Below are experts of layer 7 (counted from 0) of a mixture-of-experts language model. Rows are named router (the router's row for the expert), gate (a neuron's input weights, with its number), up (a neuron's input weights, with its number) and show model dimensions 0-191. Each number is 50 + 10 x the weight over its row's rms, rounded and kept within 0 to 99.
After each expert's rows: "mostly gets" lists some tokens that are sent to it at least half of the time; "gets" lists some tokens that make up at least twice as much of what it gets as of all text. This comes from a sample of Wikipedia text that the model never trained on. Tokens count by the router's weight.

# expert 86
router:49 71 46 48 37 46 48 63 49 56 66 58 68 52 64 60 40 56 36 55 44 43 52 48 54 38 43 61 35 39 41 57 39 52 46 44 55 61 33 58 46 56 56 64 52 51 41 52 40 64 25 29 47 51 36 51 37 47 38 44 55 64 47 58 46 47 61 53 46 47 67 59 64 37 51 60 54 48 48 45 61 53 50 49 50 38 53 50 59 64 69 38 50 63 61 64 49 67 62 36 55 56 49 37 65 46 40 45 53 67 42 40 55 59 56 41 59 64 50 55 36 46 55 30 53 48 43 51 47 38 60 73 50 48 38 45 37 33 39 39 44 44 57 41 56 65 66 42 45 76 45 40 51 37 53 50 58 60 54 67 46 43 38 58 50 44 41 56 34 46 64 41 40 61 45 56 59 47 50 58 54 52 47 56 62 43 58 37 26 30 62 71
gate0:53 71 42 36 51 65 59 54 44 32 48 78 39 45 49 51 54 38 51 42 47 41 46 55 69 48 47 43 42 63 45 40 55 46 58 60 63 53 74 38 50 61 38 53 43 35 37 81 40 44 37 42 53 48 52 56 41 50 49 65 45 33 39 55 46 41 39 42 52 56 68 42 30 56 39 45 45 52 57 35 48 42 40 44 45 57 64 50 81 55 37 63 61 53 50 47 61 34 69 43 61 68 51 42 39 45 48 57 72 52 43 48 51 55 57 51 44 44 49 57 50 62 42 52 55 42 66 42 44 64 55 41 52 72 42 61 58 47 38 55 39 38 53 49 52 70 36 61 60 42 57 48 58 53 44 56 50 49 47 52 59 63 61 43 47 51 67 46 58 50 56 44 48 41 43 59 43 54 47 40 31 32 48 62 59 61 37 41 51 53 54 63
up0:48 54 53 45 45 56 43 46 59 43 39 64 61 52 50 56 57 42 62 66 50 49 39 44 63 41 53 57 18 54 49 63 44 42 56 53 63 54 68 36 71 42 56 57 41 49 40 58 43 33 52 35 42 52 32 43 44 63 42 41 30 51 42 70 34 52 47 51 46 41 53 55 29 64 44 39 47 54 51 42 43 49 49 51 76 51 51 58 65 53 54 54 54 62 50 47 46 51 52 40 43 60 33 35 58 40 40 43 46 53 37 52 34 44 65 39 60 55 50 41 39 44 57 55 65 44 47 48 50 41 51 53 49 73 34 52 33 42 42 51 50 29 52 50 63 58 42 59 48 57 38 38 54 62 49 59 64 56 55 54 47 61 42 49 42 63 65 27 47 36 57 41 58 33 46 56 45 43 62 40 40 40 44 52 45 66 52 39 38 57 52 84
mostly gets: "t.", "us.", " d", "D.", " hand", " Id"
gets: "d", ".", " D", " d", "t", "ent"

# expert 122
router:49 47 45 46 49 44 41 50 67 41 57 54 64 45 41 62 44 67 48 56 60 52 36 29 55 43 56 35 52 73 51 44 43 45 55 58 46 35 37 51 53 60 60 51 68 60 63 55 72 50 40 32 61 45 43 28 38 68 55 33 43 52 59 65 27 57 38 51 40 41 57 63 61 49 66 32 61 63 37 65 45 54 51 62 40 70 61 65 44 41 41 53 49 50 36 53 38 51 60 62 47 51 59 45 59 60 56 59 58 46 56 51 55 74 48 38 45 42 62 46 47 56 44 44 38 58 57 60 41 46 40 45 59 55 39 60 62 49 51 50 53 57 36 49 59 42 47 30 61 64 47 48 42 45 68 52 53 54 44 40 52 41 34 62 43 57 35 35 42 53 45 60 62 35 54 62 41 60 57 54 48 47 33 39 70 51 35 52 53 46 63 53
gate0:54 53 56 56 59 53 72 47 57 51 55 48 53 55 69 48 72 62 42 45 52 42 43 36 59 52 43 56 57 84 53 50 46 48 47 38 37 50 38 40 53 42 61 35 65 67 52 58 57 44 60 40 68 38 40 44 55 49 45 68 75 34 54 57 45 56 58 61 48 44 37 59 65 56 45 59 62 48 51 47 64 65 54 57 34 62 56 52 41 49 41 58 56 56 36 41 57 51 63 47 56 50 50 53 65 50 63 51 58 41 44 41 38 47 58 53 58 39 58 60 64 41 29 43 45 48 46 40 54 43 57 38 45 46 43 44 58 46 66 45 40 56 64 27 38 49 50 35 67 53 67 67 52 54 56 64 61 41 51 65 53 55 50 54 68 47 51 71 62 42 60 52 49 35 56 34 36 67 35 71 42 46 59 60 48 61 57 53 45 48 53 49
up0:51 47 56 43 46 55 48 53 41 50 33 46 40 29 44 62 47 52 65 70 44 50 69 69 36 38 46 50 51 32 48 39 40 55 64 57 60 34 46 58 30 67 60 64 37 41 51 46 37 44 44 53 31 52 77 53 42 42 46 47 49 73 39 53 42 40 58 66 37 51 47 53 33 59 62 48 57 40 66 45 53 42 39 32 58 44 51 48 64 49 37 45 43 66 78 43 43 65 51 64 35 42 61 50 44 53 41 47 56 50 42 57 48 47 49 48 58 49 48 58 38 33 57 36 55 56 56 46 70 45 51 68 47 53 48 61 55 48 44 64 55 56 38 45 47 46 57 43 49 49 55 59 57 40 35 43 44 62 34 40 50 61 74 37 59 35 56 48 51 62 55 49 55 47 35 52 49 62 68 62 39 49 61 39 57 38 59 48 57 44 38 57
mostly gets: " (", " (S", " (1", " (C", " 197", " (200"
gets: "\n", " (", " (1", " (199", " (200", " (2"

# expert 37
router:55 36 53 49 46 46 64 57 48 54 27 50 47 47 40 44 42 62 58 56 46 47 43 43 41 74 58 43 67 33 59 53 54 55 32 45 50 54 42 69 47 53 65 46 44 62 47 44 40 53 33 68 65 47 41 46 47 69 66 50 43 35 44 54 42 65 41 44 66 42 53 54 61 31 52 42 45 54 44 47 41 52 31 57 48 52 39 33 56 49 54 47 45 50 47 51 41 36 52 37 56 45 57 55 56 42 47 46 53 53 67 43 57 61 44 57 44 35 50 56 60 53 47 60 57 47 23 39 50 33 63 46 64 42 56 47 43 47 30 57 62 58 33 62 57 61 52 28 67 37 60 33 46 72 57 56 54 40 51 32 66 43 39 53 54 55 52 53 52 45 56 59 39 45 54 31 32 37 75 57 56 37 43 51 44 42 52 63 43 39 32 49
gate0:44 52 37 40 33 37 49 33 57 57 57 43 41 47 48 37 34 59 61 47 64 41 57 55 50 32 48 39 47 62 62 53 51 53 61 53 41 60 46 57 41 38 55 65 49 41 45 42 52 36 63 66 49 47 46 25 63 62 51 54 56 61 52 59 46 44 36 49 43 11 53 42 42 40 51 63 55 47 42 46 52 35 50 59 56 64 48 37 45 55 60 45 53 65 39 56 55 41 56 32 37 58 39 54 77 59 62 52 39 47 44 39 64 56 32 53 35 70 38 26 49 55 38 42 52 56 40 46 50 45 63 59 45 46 56 42 46 82 52 39 51 58 40 51 52 31 39 46 54 40 55 52 51 52 41 38 41 54 64 44 65 46 54 52 48 47 50 54 44 46 53 57 40 49 48 47 55 71 42 55 44 52 59 41 36 62 31 54 48 62 56 61
up0:45 62 48 50 48 36 52 34 43 51 38 54 53 54 69 59 44 51 53 35 37 55 61 61 62 59 47 52 40 45 45 51 57 35 19 49 44 48 34 44 52 65 66 59 43 66 52 47 40 63 61 44 42 49 64 52 59 51 60 35 36 45 67 38 43 53 44 38 51 51 40 44 32 59 60 43 44 43 61 54 65 40 38 43 48 53 47 36 60 67 43 57 46 39 49 48 62 70 69 57 63 61 55 62 51 56 54 43 44 55 62 66 39 42 44 49 63 21 54 66 48 46 55 42 55 38 68 31 69 50 60 48 42 63 54 42 41 63 58 42 44 41 52 50 67 51 47 56 42 58 31 54 44 33 43 49 59 48 59 56 52 52 49 48 53 33 44 62 32 69 62 72 53 49 49 51 59 62 59 48 41 59 61 39 56 55 49 40 45 49 64 55
mostly gets: " and", "es,", "ers,", " &", " et", "s,"
gets: " and", ",", " for", "s,", " to", " or"

# expert 14
router:49 57 45 43 50 63 45 55 56 55 53 42 52 52 38 49 57 64 54 58 44 56 44 37 37 54 53 46 35 61 54 54 46 48 59 57 48 37 45 34 48 59 60 36 67 38 53 55 42 59 58 32 54 60 40 62 61 60 54 50 65 48 63 55 36 62 53 52 42 51 55 51 60 57 46 58 56 67 40 41 44 40 48 45 51 56 50 64 42 31 40 42 45 69 42 43 39 41 36 60 35 35 37 50 44 37 32 48 47 47 42 44 59 61 54 35 43 51 43 44 37 42 62 45 41 67 62 54 56 58 47 26 48 37 33 60 59 56 73 53 48 36 50 50 59 28 39 54 40 33 58 49 45 38 39 65 51 46 50 35 44 44 59 52 46 50 48 69 35 50 43 40 57 37 56 50 49 37 30 61 51 36 36 54 71 53 66 32 44 30 59 26
gate0:42 50 53 53 61 41 52 39 44 40 51 38 60 39 41 44 50 51 56 58 57 50 43 56 48 44 73 42 53 53 40 72 35 60 53 43 30 45 52 58 57 38 50 36 50 45 57 38 54 51 64 38 57 59 39 55 45 47 48 51 44 64 33 42 54 61 65 70 50 40 38 63 68 42 49 44 36 63 51 52 48 56 42 59 37 38 35 49 55 55 25 35 34 41 34 31 49 40 45 36 52 52 45 41 40 53 45 43 53 52 24 61 57 61 61 51 65 56 49 36 50 62 44 38 53 61 34 65 50 52 49 51 37 50 50 39 56 49 48 40 53 53 50 50 46 43 51 51 58 80 56 51 56 52 40 43 66 59 19 53 41 36 44 30 55 45 42 54 60 34 27 64 42 58 51 49 66 51 59 57 48 35 45 40 56 64 63 38 47 52 48 54
up0:53 51 44 37 61 51 57 45 57 45 57 54 66 51 47 48 44 37 50 58 59 52 55 54 58 46 51 65 41 44 66 72 57 69 52 51 30 60 59 46 42 37 67 41 45 58 56 41 64 45 48 49 49 62 41 45 50 70 59 55 49 69 49 54 39 65 64 81 52 32 47 57 59 43 50 50 54 63 52 46 38 43 68 50 47 47 47 47 49 39 42 48 46 69 44 56 46 41 29 33 45 48 31 43 57 52 51 45 52 28 43 66 55 42 55 49 63 50 62 44 31 45 39 53 60 54 33 56 63 35 64 49 50 50 46 36 55 47 63 60 34 52 63 55 44 35 53 53 63 50 36 27 54 41 70 56 49 58 45 52 54 40 65 32 51 57 63 55 50 41 44 63 56 44 46 40 45 44 37 55 38 34 27 42 41 61 59 40 37 55 50 59
mostly gets: " director", " President", " present", " design", " president", " politician"
gets: "\n", " present", " director", " coach", " design", " singer"

# expert 94
router:41 39 54 33 37 31 57 63 54 50 62 67 45 39 64 43 54 44 69 62 44 43 58 48 53 40 32 54 38 65 52 67 58 63 65 40 46 53 52 56 54 34 58 44 38 46 40 34 38 46 54 44 29 42 49 45 32 38 46 41 48 48 57 38 29 52 40 47 47 68 39 56 58 49 35 49 56 59 38 61 58 52 50 29 37 40 39 36 55 52 24 47 35 63 58 47 49 68 34 42 53 45 40 41 37 56 41 40 50 53 46 69 61 55 44 35 53 55 53 61 63 47 64 60 58 37 36 49 57 43 35 57 51 64 48 52 41 64 42 60 45 52 45 40 30 45 50 50 46 50 41 35 48 53 48 55 47 63 38 51 37 68 56 49 46 35 47 48 42 52 59 37 42 57 41 35 56 43 42 48 43 60 50 56 65 60 52 44 39 66 60 67
gate0:51 45 51 46 41 31 57 52 52 52 46 49 58 39 63 41 69 44 51 50 30 54 49 54 43 54 42 45 52 59 59 43 45 58 59 49 64 56 67 51 51 50 44 56 51 77 53 47 41 44 46 57 43 32 48 40 49 40 50 34 36 52 34 23 47 53 48 37 50 67 45 56 59 61 52 55 34 72 59 43 45 53 48 47 49 44 43 53 40 58 34 50 36 55 40 69 35 61 42 52 41 65 39 50 62 48 46 38 33 64 33 45 41 41 41 82 64 42 44 47 56 55 53 59 35 53 51 60 40 57 40 44 54 57 52 39 47 32 50 33 50 48 56 70 52 54 59 35 62 43 41 52 36 56 69 47 38 29 31 57 62 44 44 50 41 40 49 41 41 32 55 60 54 39 53 57 50 42 47 53 42 40 48 64 69 46 31 40 50 37 57 45
up0:66 62 59 63 48 47 57 33 42 24 51 45 48 37 41 40 60 63 56 37 26 56 38 44 55 58 42 41 53 52 46 48 44 48 44 36 55 54 62 56 53 45 59 39 49 44 42 49 56 23 67 42 57 56 54 50 33 55 67 53 57 70 60 47 60 48 49 32 59 46 43 51 36 40 56 44 33 48 61 50 70 43 39 37 68 59 43 46 51 51 55 55 47 58 53 53 50 40 46 52 50 40 33 33 43 63 42 55 23 67 54 45 62 58 61 70 45 46 53 45 69 57 53 70 47 54 56 68 51 55 40 52 56 60 51 53 51 58 39 43 44 53 46 52 50 47 51 40 51 50 60 44 49 66 36 41 48 32 53 31 51 48 48 59 48 59 57 32 57 53 68 62 43 51 64 42 45 65 37 66 41 45 47 42 53 67 43 61 38 57 36 36
mostly gets: "ress", "ple", "rac", "greg", "reck", "ament"
gets: "er", "ic", "il", "in", "re", "it"

# expert 75
router:65 72 52 66 40 56 55 52 63 51 57 42 40 55 55 58 61 58 53 57 50 54 40 37 65 54 62 35 61 62 68 38 34 38 56 57 55 44 52 39 60 66 67 55 57 48 55 53 53 70 68 43 61 37 54 45 42 57 42 47 65 39 68 54 54 64 59 55 51 45 60 47 58 56 57 37 48 37 36 50 56 48 50 46 44 46 57 56 41 36 49 52 55 50 38 38 47 45 44 48 36 64 50 44 70 61 43 59 48 55 58 59 56 59 45 36 52 39 36 49 51 63 56 45 51 53 57 39 59 62 47 54 46 33 33 57 51 69 72 53 27 53 48 50 53 57 39 58 52 67 44 71 43 54 33 70 38 44 59 56 67 48 40 51 36 42 42 57 56 54 49 53 47 33 68 74 39 53 47 64 73 57 51 30 56 58 46 55 62 48 54 50
gate0:41 59 56 36 48 59 61 55 42 69 39 65 39 72 36 62 69 55 41 32 54 37 56 45 45 51 58 56 62 55 71 51 44 46 43 56 52 46 61 42 53 74 46 38 59 48 59 51 56 48 34 25 42 63 34 35 49 58 45 54 65 66 43 46 58 61 43 38 36 66 33 42 64 45 47 66 43 61 35 59 50 52 54 47 66 40 52 54 36 55 43 58 56 39 36 45 61 54 46 35 46 32 55 62 54 40 58 47 47 38 58 73 44 41 60 63 66 49 47 59 42 41 51 34 48 39 46 42 36 64 55 41 41 47 43 44 54 52 42 37 53 59 60 59 50 52 57 46 54 60 56 48 54 57 47 40 55 44 49 33 45 50 35 65 48 54 53 64 55 54 49 40 68 55 52 55 59 56 44 65 61 52 72 54 39 64 46 62 34 53 49 37
up0:55 43 51 63 47 53 54 46 45 47 44 40 54 38 39 49 29 55 48 57 53 56 63 47 58 51 42 63 51 39 39 69 43 43 40 33 56 59 56 65 49 32 52 40 43 73 63 43 42 29 64 66 51 68 71 66 44 58 60 57 54 33 51 46 48 43 52 38 59 45 48 49 42 44 50 57 54 41 60 40 52 53 48 33 20 35 58 46 63 58 42 49 48 37 72 45 39 49 51 61 52 64 53 48 42 73 37 52 66 66 59 32 69 50 46 46 32 60 42 49 63 43 54 55 57 46 56 39 60 41 56 64 52 56 51 44 53 58 45 59 49 68 41 43 41 47 49 55 54 44 56 53 58 35 33 58 62 34 34 63 41 47 49 36 44 44 53 42 42 36 54 57 35 60 53 63 55 50 48 49 46 45 45 60 52 43 39 52 78 41 35 48
mostly gets: "\n", " (202", " (199", " (\"", " (198", "==See"
gets: "\n", "\n ", "==", "19", " (198", "==="

# expert 49
router:56 49 70 54 61 32 52 39 47 42 72 53 36 51 54 43 47 32 58 57 48 52 55 56 48 60 46 38 59 53 53 41 59 68 50 41 63 53 40 42 56 47 44 50 52 61 46 38 56 59 47 39 34 31 50 62 46 56 31 51 39 53 45 52 61 52 35 48 58 54 29 50 40 50 36 63 59 56 46 53 56 53 47 27 52 32 43 63 63 57 37 47 56 41 44 50 73 63 50 47 32 42 40 45 43 53 57 56 59 54 45 56 49 54 51 60 55 41 45 52 54 54 60 69 59 43 46 40 52 33 63 58 38 62 58 52 48 55 41 34 60 59 46 55 54 41 35 62 39 37 42 44 56 49 44 55 65 53 37 62 34 71 63 52 56 43 34 52 47 35 53 40 66 52 41 29 50 29 55 42 49 49 33 47 63 38 61 30 29 60 56 68
gate0:28 37 57 56 66 50 50 57 62 52 49 50 46 44 51 38 36 49 55 34 50 46 27 58 48 50 51 42 54 43 49 69 39 46 54 53 45 48 35 40 56 35 40 48 59 45 55 41 45 56 57 33 57 29 56 71 62 62 46 61 48 52 52 50 48 52 55 49 40 43 44 47 60 58 31 54 52 62 57 59 59 57 64 43 43 58 38 58 60 61 40 35 38 35 45 25 63 51 37 49 61 49 38 65 53 46 38 49 53 43 54 48 79 57 36 72 58 48 44 58 47 47 61 67 58 67 41 41 53 35 53 59 58 55 40 54 50 62 34 47 50 46 59 56 44 39 50 56 54 43 57 74 50 52 67 36 37 68 55 37 60 61 47 41 51 69 31 61 54 56 50 37 41 48 61 50 35 34 56 58 40 52 39 44 53 34 51 53 40 59 54 38
up0:40 48 43 47 43 47 62 49 29 45 50 44 51 66 43 25 45 63 73 38 24 41 62 41 46 41 44 52 44 48 47 49 50 64 54 61 59 37 56 55 61 33 36 56 61 45 40 40 40 48 51 38 55 50 68 54 40 66 62 44 52 47 70 63 49 53 47 35 52 38 59 40 43 45 39 56 60 60 49 53 55 66 52 70 36 75 50 49 66 51 48 55 38 44 48 43 60 51 71 54 59 41 44 40 54 52 53 37 47 43 36 47 58 64 64 60 54 46 44 45 63 39 57 69 42 29 36 61 47 59 47 44 48 40 52 66 46 63 56 47 37 54 57 50 42 38 36 54 46 51 51 48 57 67 65 44 61 52 35 60 45 41 56 51 53 68 48 40 28 55 56 43 47 62 69 32 48 45 50 52 50 60 55 61 37 59 55 49 41 63 61 49
mostly gets: " ref", " comm", "b", "-f", " stri", "he"
gets: "b", "f", "h", "m", "w", "he"

# expert 67
router:52 38 38 48 52 55 44 38 45 42 21 36 44 49 49 27 59 66 49 51 51 38 43 50 43 45 60 61 54 41 48 61 49 48 47 37 47 38 47 62 48 43 65 38 41 55 49 49 43 59 55 63 53 56 29 52 53 44 57 39 53 69 47 58 42 56 42 55 48 38 68 46 51 37 45 39 63 44 35 41 30 36 32 59 40 59 48 45 39 61 62 47 47 51 46 67 32 62 33 40 52 39 43 63 70 52 51 35 49 36 60 43 44 29 32 60 60 52 36 44 54 53 51 49 43 47 38 52 54 49 56 41 56 43 29 61 38 58 60 42 45 57 53 60 60 65 59 47 55 54 51 52 31 60 65 36 64 53 57 42 73 48 51 68 40 45 63 55 60 40 45 46 55 44 42 47 53 55 55 60 63 52 56 43 40 37 58 54 45 57 25 70
gate0:61 26 38 59 47 43 44 52 42 55 48 44 37 69 55 43 64 66 53 48 29 74 38 58 71 44 70 53 60 38 46 44 44 72 44 55 64 52 58 44 39 53 51 47 35 40 58 47 42 41 45 42 64 51 48 47 61 49 42 57 66 57 31 53 59 49 69 47 74 63 49 60 54 50 50 50 55 44 45 47 56 39 53 44 68 67 50 35 43 47 52 50 58 38 56 48 52 54 54 52 36 33 60 45 43 54 37 39 38 61 36 44 50 59 53 40 56 46 54 69 55 49 68 55 57 43 51 61 47 50 54 49 46 44 58 50 49 44 39 38 51 51 55 42 45 68 42 48 50 52 46 69 50 51 51 59 37 41 34 68 48 54 61 49 50 48 48 46 39 39 54 26 55 47 42 60 41 72 66 45 45 62 40 43 64 78 68 54 32 50 56 56
up0:54 32 34 49 39 44 36 45 40 57 44 55 38 52 42 38 53 65 60 46 60 48 52 54 45 29 72 40 51 31 60 55 53 75 41 55 51 35 43 38 43 45 48 47 42 39 56 65 54 37 49 57 66 57 48 60 41 47 53 73 56 63 37 64 47 52 60 41 57 45 50 56 54 38 38 51 39 44 54 44 58 61 36 50 70 56 75 50 49 52 60 56 45 50 59 49 61 33 67 42 48 35 49 35 55 38 55 46 45 58 53 50 71 57 39 52 66 41 48 45 47 54 67 57 73 34 39 57 56 69 59 53 51 30 44 51 60 41 40 54 45 46 40 54 45 54 61 36 57 45 51 56 47 60 49 50 47 35 51 52 57 54 42 56 50 43 53 61 36 41 47 31 36 33 32 56 45 43 48 32 58 61 37 62 43 72 51 42 37 55 52 42
mostly gets: "),", " including", "9)", " Country:", " include", "',"
gets: " of", " in", ",", " for", "),", ":"

# expert 79
router:40 44 43 46 49 73 46 42 47 50 34 51 50 45 51 24 47 53 61 50 36 41 59 71 37 49 55 44 48 45 65 53 56 47 44 48 41 50 55 59 29 46 67 27 54 50 40 41 52 45 56 58 39 54 37 45 36 58 59 53 64 61 39 39 46 42 36 74 45 46 59 65 55 38 35 48 47 62 38 35 36 45 43 65 37 60 49 49 44 51 53 54 51 60 45 50 45 44 53 42 37 35 41 61 62 26 47 41 37 33 59 48 51 29 43 52 62 50 41 50 56 53 52 35 28 41 52 70 47 48 46 41 41 55 43 41 48 53 53 60 56 64 48 59 62 37 60 45 53 54 41 60 44 59 52 27 60 47 55 46 71 55 51 40 52 55 67 53 61 40 36 60 53 41 50 45 50 48 44 69 72 37 51 41 31 47 66 44 44 60 39 47
gate0:44 52 53 62 45 68 48 58 56 66 48 43 48 33 37 42 39 49 32 46 81 50 33 42 50 51 46 53 51 50 47 69 64 45 39 61 22 47 50 52 49 43 55 43 65 34 50 54 54 46 55 47 45 51 44 57 47 48 53 43 37 63 60 54 54 53 44 49 50 61 71 45 47 67 36 75 53 54 55 53 35 44 41 44 55 64 79 43 48 39 65 50 56 52 46 40 63 39 40 29 60 53 47 64 51 34 51 42 50 47 50 40 54 41 51 54 41 46 57 46 58 61 39 50 57 52 58 36 37 75 47 61 30 64 54 45 58 36 60 52 48 58 58 44 59 36 45 43 56 48 45 67 39 34 35 56 34 56 56 68 38 53 42 53 56 63 50 63 42 33 55 68 44 53 53 46 49 62 40 50 50 47 72 42 45 39 57 48 58 60 54 40
up0:52 46 37 46 49 54 51 52 39 49 55 63 46 52 49 51 84 62 63 40 47 46 40 45 51 74 73 43 43 60 55 53 42 48 52 55 64 50 48 47 71 40 54 60 43 46 47 29 45 44 46 36 54 52 51 48 58 44 57 67 61 41 57 55 46 42 58 45 71 51 52 68 75 52 64 74 70 52 40 33 41 50 47 57 43 42 67 53 52 38 58 47 52 39 53 41 34 30 36 57 43 58 53 56 39 61 51 40 43 60 51 55 48 53 60 46 62 36 46 49 28 53 51 44 46 33 49 53 50 36 59 38 53 38 56 34 52 54 56 49 36 55 51 66 60 62 50 58 60 45 59 49 50 44 33 42 42 48 47 50 56 58 35 56 63 50 58 46 51 43 57 51 37 62 58 46 29 53 43 54 32 53 40 62 51 69 74 38 40 60 45 66
mostly gets: " along", "″N", " Born:", " near", " Country:", " Coordinates:"
gets: " of", " in", " on", " to", " at", " from"

# expert 53
router:48 46 62 54 56 55 60 55 46 55 42 43 55 42 59 40 50 43 61 51 59 34 36 47 23 51 51 39 65 47 52 68 50 39 31 45 54 48 58 57 46 57 73 47 72 53 36 61 53 50 45 51 50 43 38 36 48 57 47 45 35 51 56 65 62 56 50 58 52 39 65 55 62 35 31 34 52 33 35 58 57 39 42 58 64 51 62 42 35 35 50 62 42 55 39 68 36 31 44 43 42 40 48 36 54 61 61 36 38 42 59 49 62 39 35 62 50 54 38 54 57 59 47 55 41 59 55 45 39 53 55 57 66 44 43 49 41 70 53 56 58 45 28 76 57 54 66 52 62 42 61 53 47 62 57 58 50 52 66 46 71 41 26 69 41 56 55 52 48 46 61 51 50 38 55 51 48 47 41 47 46 49 59 43 30 38 48 63 54 49 47 57
gate0:58 52 48 51 51 55 55 46 65 58 44 52 61 44 63 71 54 53 65 45 57 52 74 45 67 50 79 50 48 42 53 66 45 37 59 54 36 49 36 49 53 41 48 45 47 47 48 55 38 48 41 44 42 53 65 48 63 56 55 56 44 68 28 65 42 57 66 45 63 48 60 66 26 55 45 41 54 39 42 42 48 30 42 43 55 48 51 60 53 58 33 38 37 61 56 43 38 42 44 59 51 39 58 62 80 51 57 46 50 59 33 56 66 72 51 47 48 52 31 69 55 38 49 64 50 38 41 48 43 39 42 58 51 52 51 48 51 51 34 53 46 50 51 52 64 57 57 41 59 61 47 50 30 35 48 55 63 40 56 58 58 66 61 64 58 43 54 58 66 39 54 53 60 57 47 40 57 49 48 54 34 55 72 50 52 45 37 48 27 50 56 46
up0:39 61 52 61 33 49 40 50 52 41 37 51 65 56 60 42 55 48 54 50 55 49 59 50 72 72 57 49 49 48 49 67 63 48 32 44 49 65 53 21 68 61 44 59 49 63 52 39 30 29 50 45 35 55 68 44 52 61 58 57 33 47 55 58 38 57 41 39 60 69 62 41 51 66 40 57 50 49 60 47 64 55 60 43 38 38 39 57 47 49 53 47 65 43 41 37 56 49 52 56 56 39 46 52 39 45 59 40 45 71 42 35 62 55 50 51 46 40 49 29 53 35 51 49 50 44 47 49 43 51 51 51 48 57 45 43 28 51 54 47 36 31 46 63 56 42 48 62 55 43 42 57 59 46 56 58 40 42 50 53 57 55 58 69 57 51 55 56 56 55 48 52 67 50 49 44 43 37 13 50 60 34 72 51 46 69 50 52 49 59 61 40
mostly gets: "i,", "a,", "an,", "on,", " 3,", " 2,"
gets: ",", " and", "a,", "s,", "e,", ";"

# expert 100
router:27 52 52 52 44 54 40 44 54 52 61 58 58 47 44 41 49 47 54 63 58 38 45 48 39 66 46 31 55 36 44 61 54 49 18 46 55 45 42 44 65 48 46 49 43 53 57 50 43 36 58 41 43 62 62 36 60 63 43 59 44 58 51 60 37 41 46 41 44 54 70 59 50 38 46 43 38 34 42 44 54 64 40 52 56 39 50 37 40 46 60 56 59 55 63 47 48 45 48 58 41 29 52 36 32 68 71 40 48 68 44 50 72 54 59 49 45 50 52 45 61 45 49 72 46 56 42 46 45 34 69 69 62 57 40 37 39 41 39 33 53 48 37 49 45 63 55 49 57 30 62 44 44 60 53 53 58 50 55 39 66 50 45 46 45 63 55 65 48 42 60 56 56 53 68 56 45 52 37 28 49 31 48 37 30 49 45 59 70 55 52 46
gate0:45 53 54 60 62 49 56 61 53 35 43 53 51 47 49 62 65 56 34 62 61 51 45 52 36 61 44 51 68 51 40 30 46 64 44 47 62 45 71 36 48 55 69 52 59 44 49 44 78 33 51 41 54 51 51 47 59 54 53 54 56 53 49 36 61 53 58 65 55 61 49 46 61 46 45 43 52 50 55 69 43 65 48 43 63 45 50 32 47 40 66 45 55 47 40 48 48 55 44 63 71 59 59 39 60 30 53 46 48 51 71 39 53 34 63 47 35 53 49 56 50 55 61 52 42 67 40 58 45 52 53 41 58 28 47 43 50 57 61 40 50 47 53 43 35 55 61 62 54 33 54 49 57 63 46 39 47 57 48 48 62 59 56 39 62 60 51 53 51 47 65 42 66 56 39 64 49 59 48 52 71 52 52 65 48 56 69 69 66 33 20 69
up0:52 57 41 45 54 44 54 42 49 67 49 43 73 42 52 59 59 54 65 42 28 49 53 64 62 35 58 59 42 60 65 60 35 30 57 64 36 59 22 47 61 52 53 51 38 48 45 54 34 55 43 49 35 51 52 48 51 47 41 39 44 59 44 60 48 40 52 56 54 29 42 64 30 56 60 45 43 51 59 30 66 35 47 35 42 44 43 70 41 44 36 39 57 64 51 38 40 38 46 41 35 39 40 56 61 58 39 56 56 49 39 55 62 59 30 47 55 36 36 67 63 34 36 41 56 51 41 39 63 57 48 49 43 53 56 47 48 47 60 71 36 47 55 49 54 58 44 48 49 66 52 51 56 33 40 55 69 57 48 56 48 40 60 55 44 43 48 47 55 47 47 58 47 26 56 52 58 49 48 54 47 69 53 36 60 44 47 45 48 51 66 31
mostly gets: "a,", "o,", "ers,", "i,", "as,", "y,"
gets: ",", "s,", "a,", "s", "e,", " and"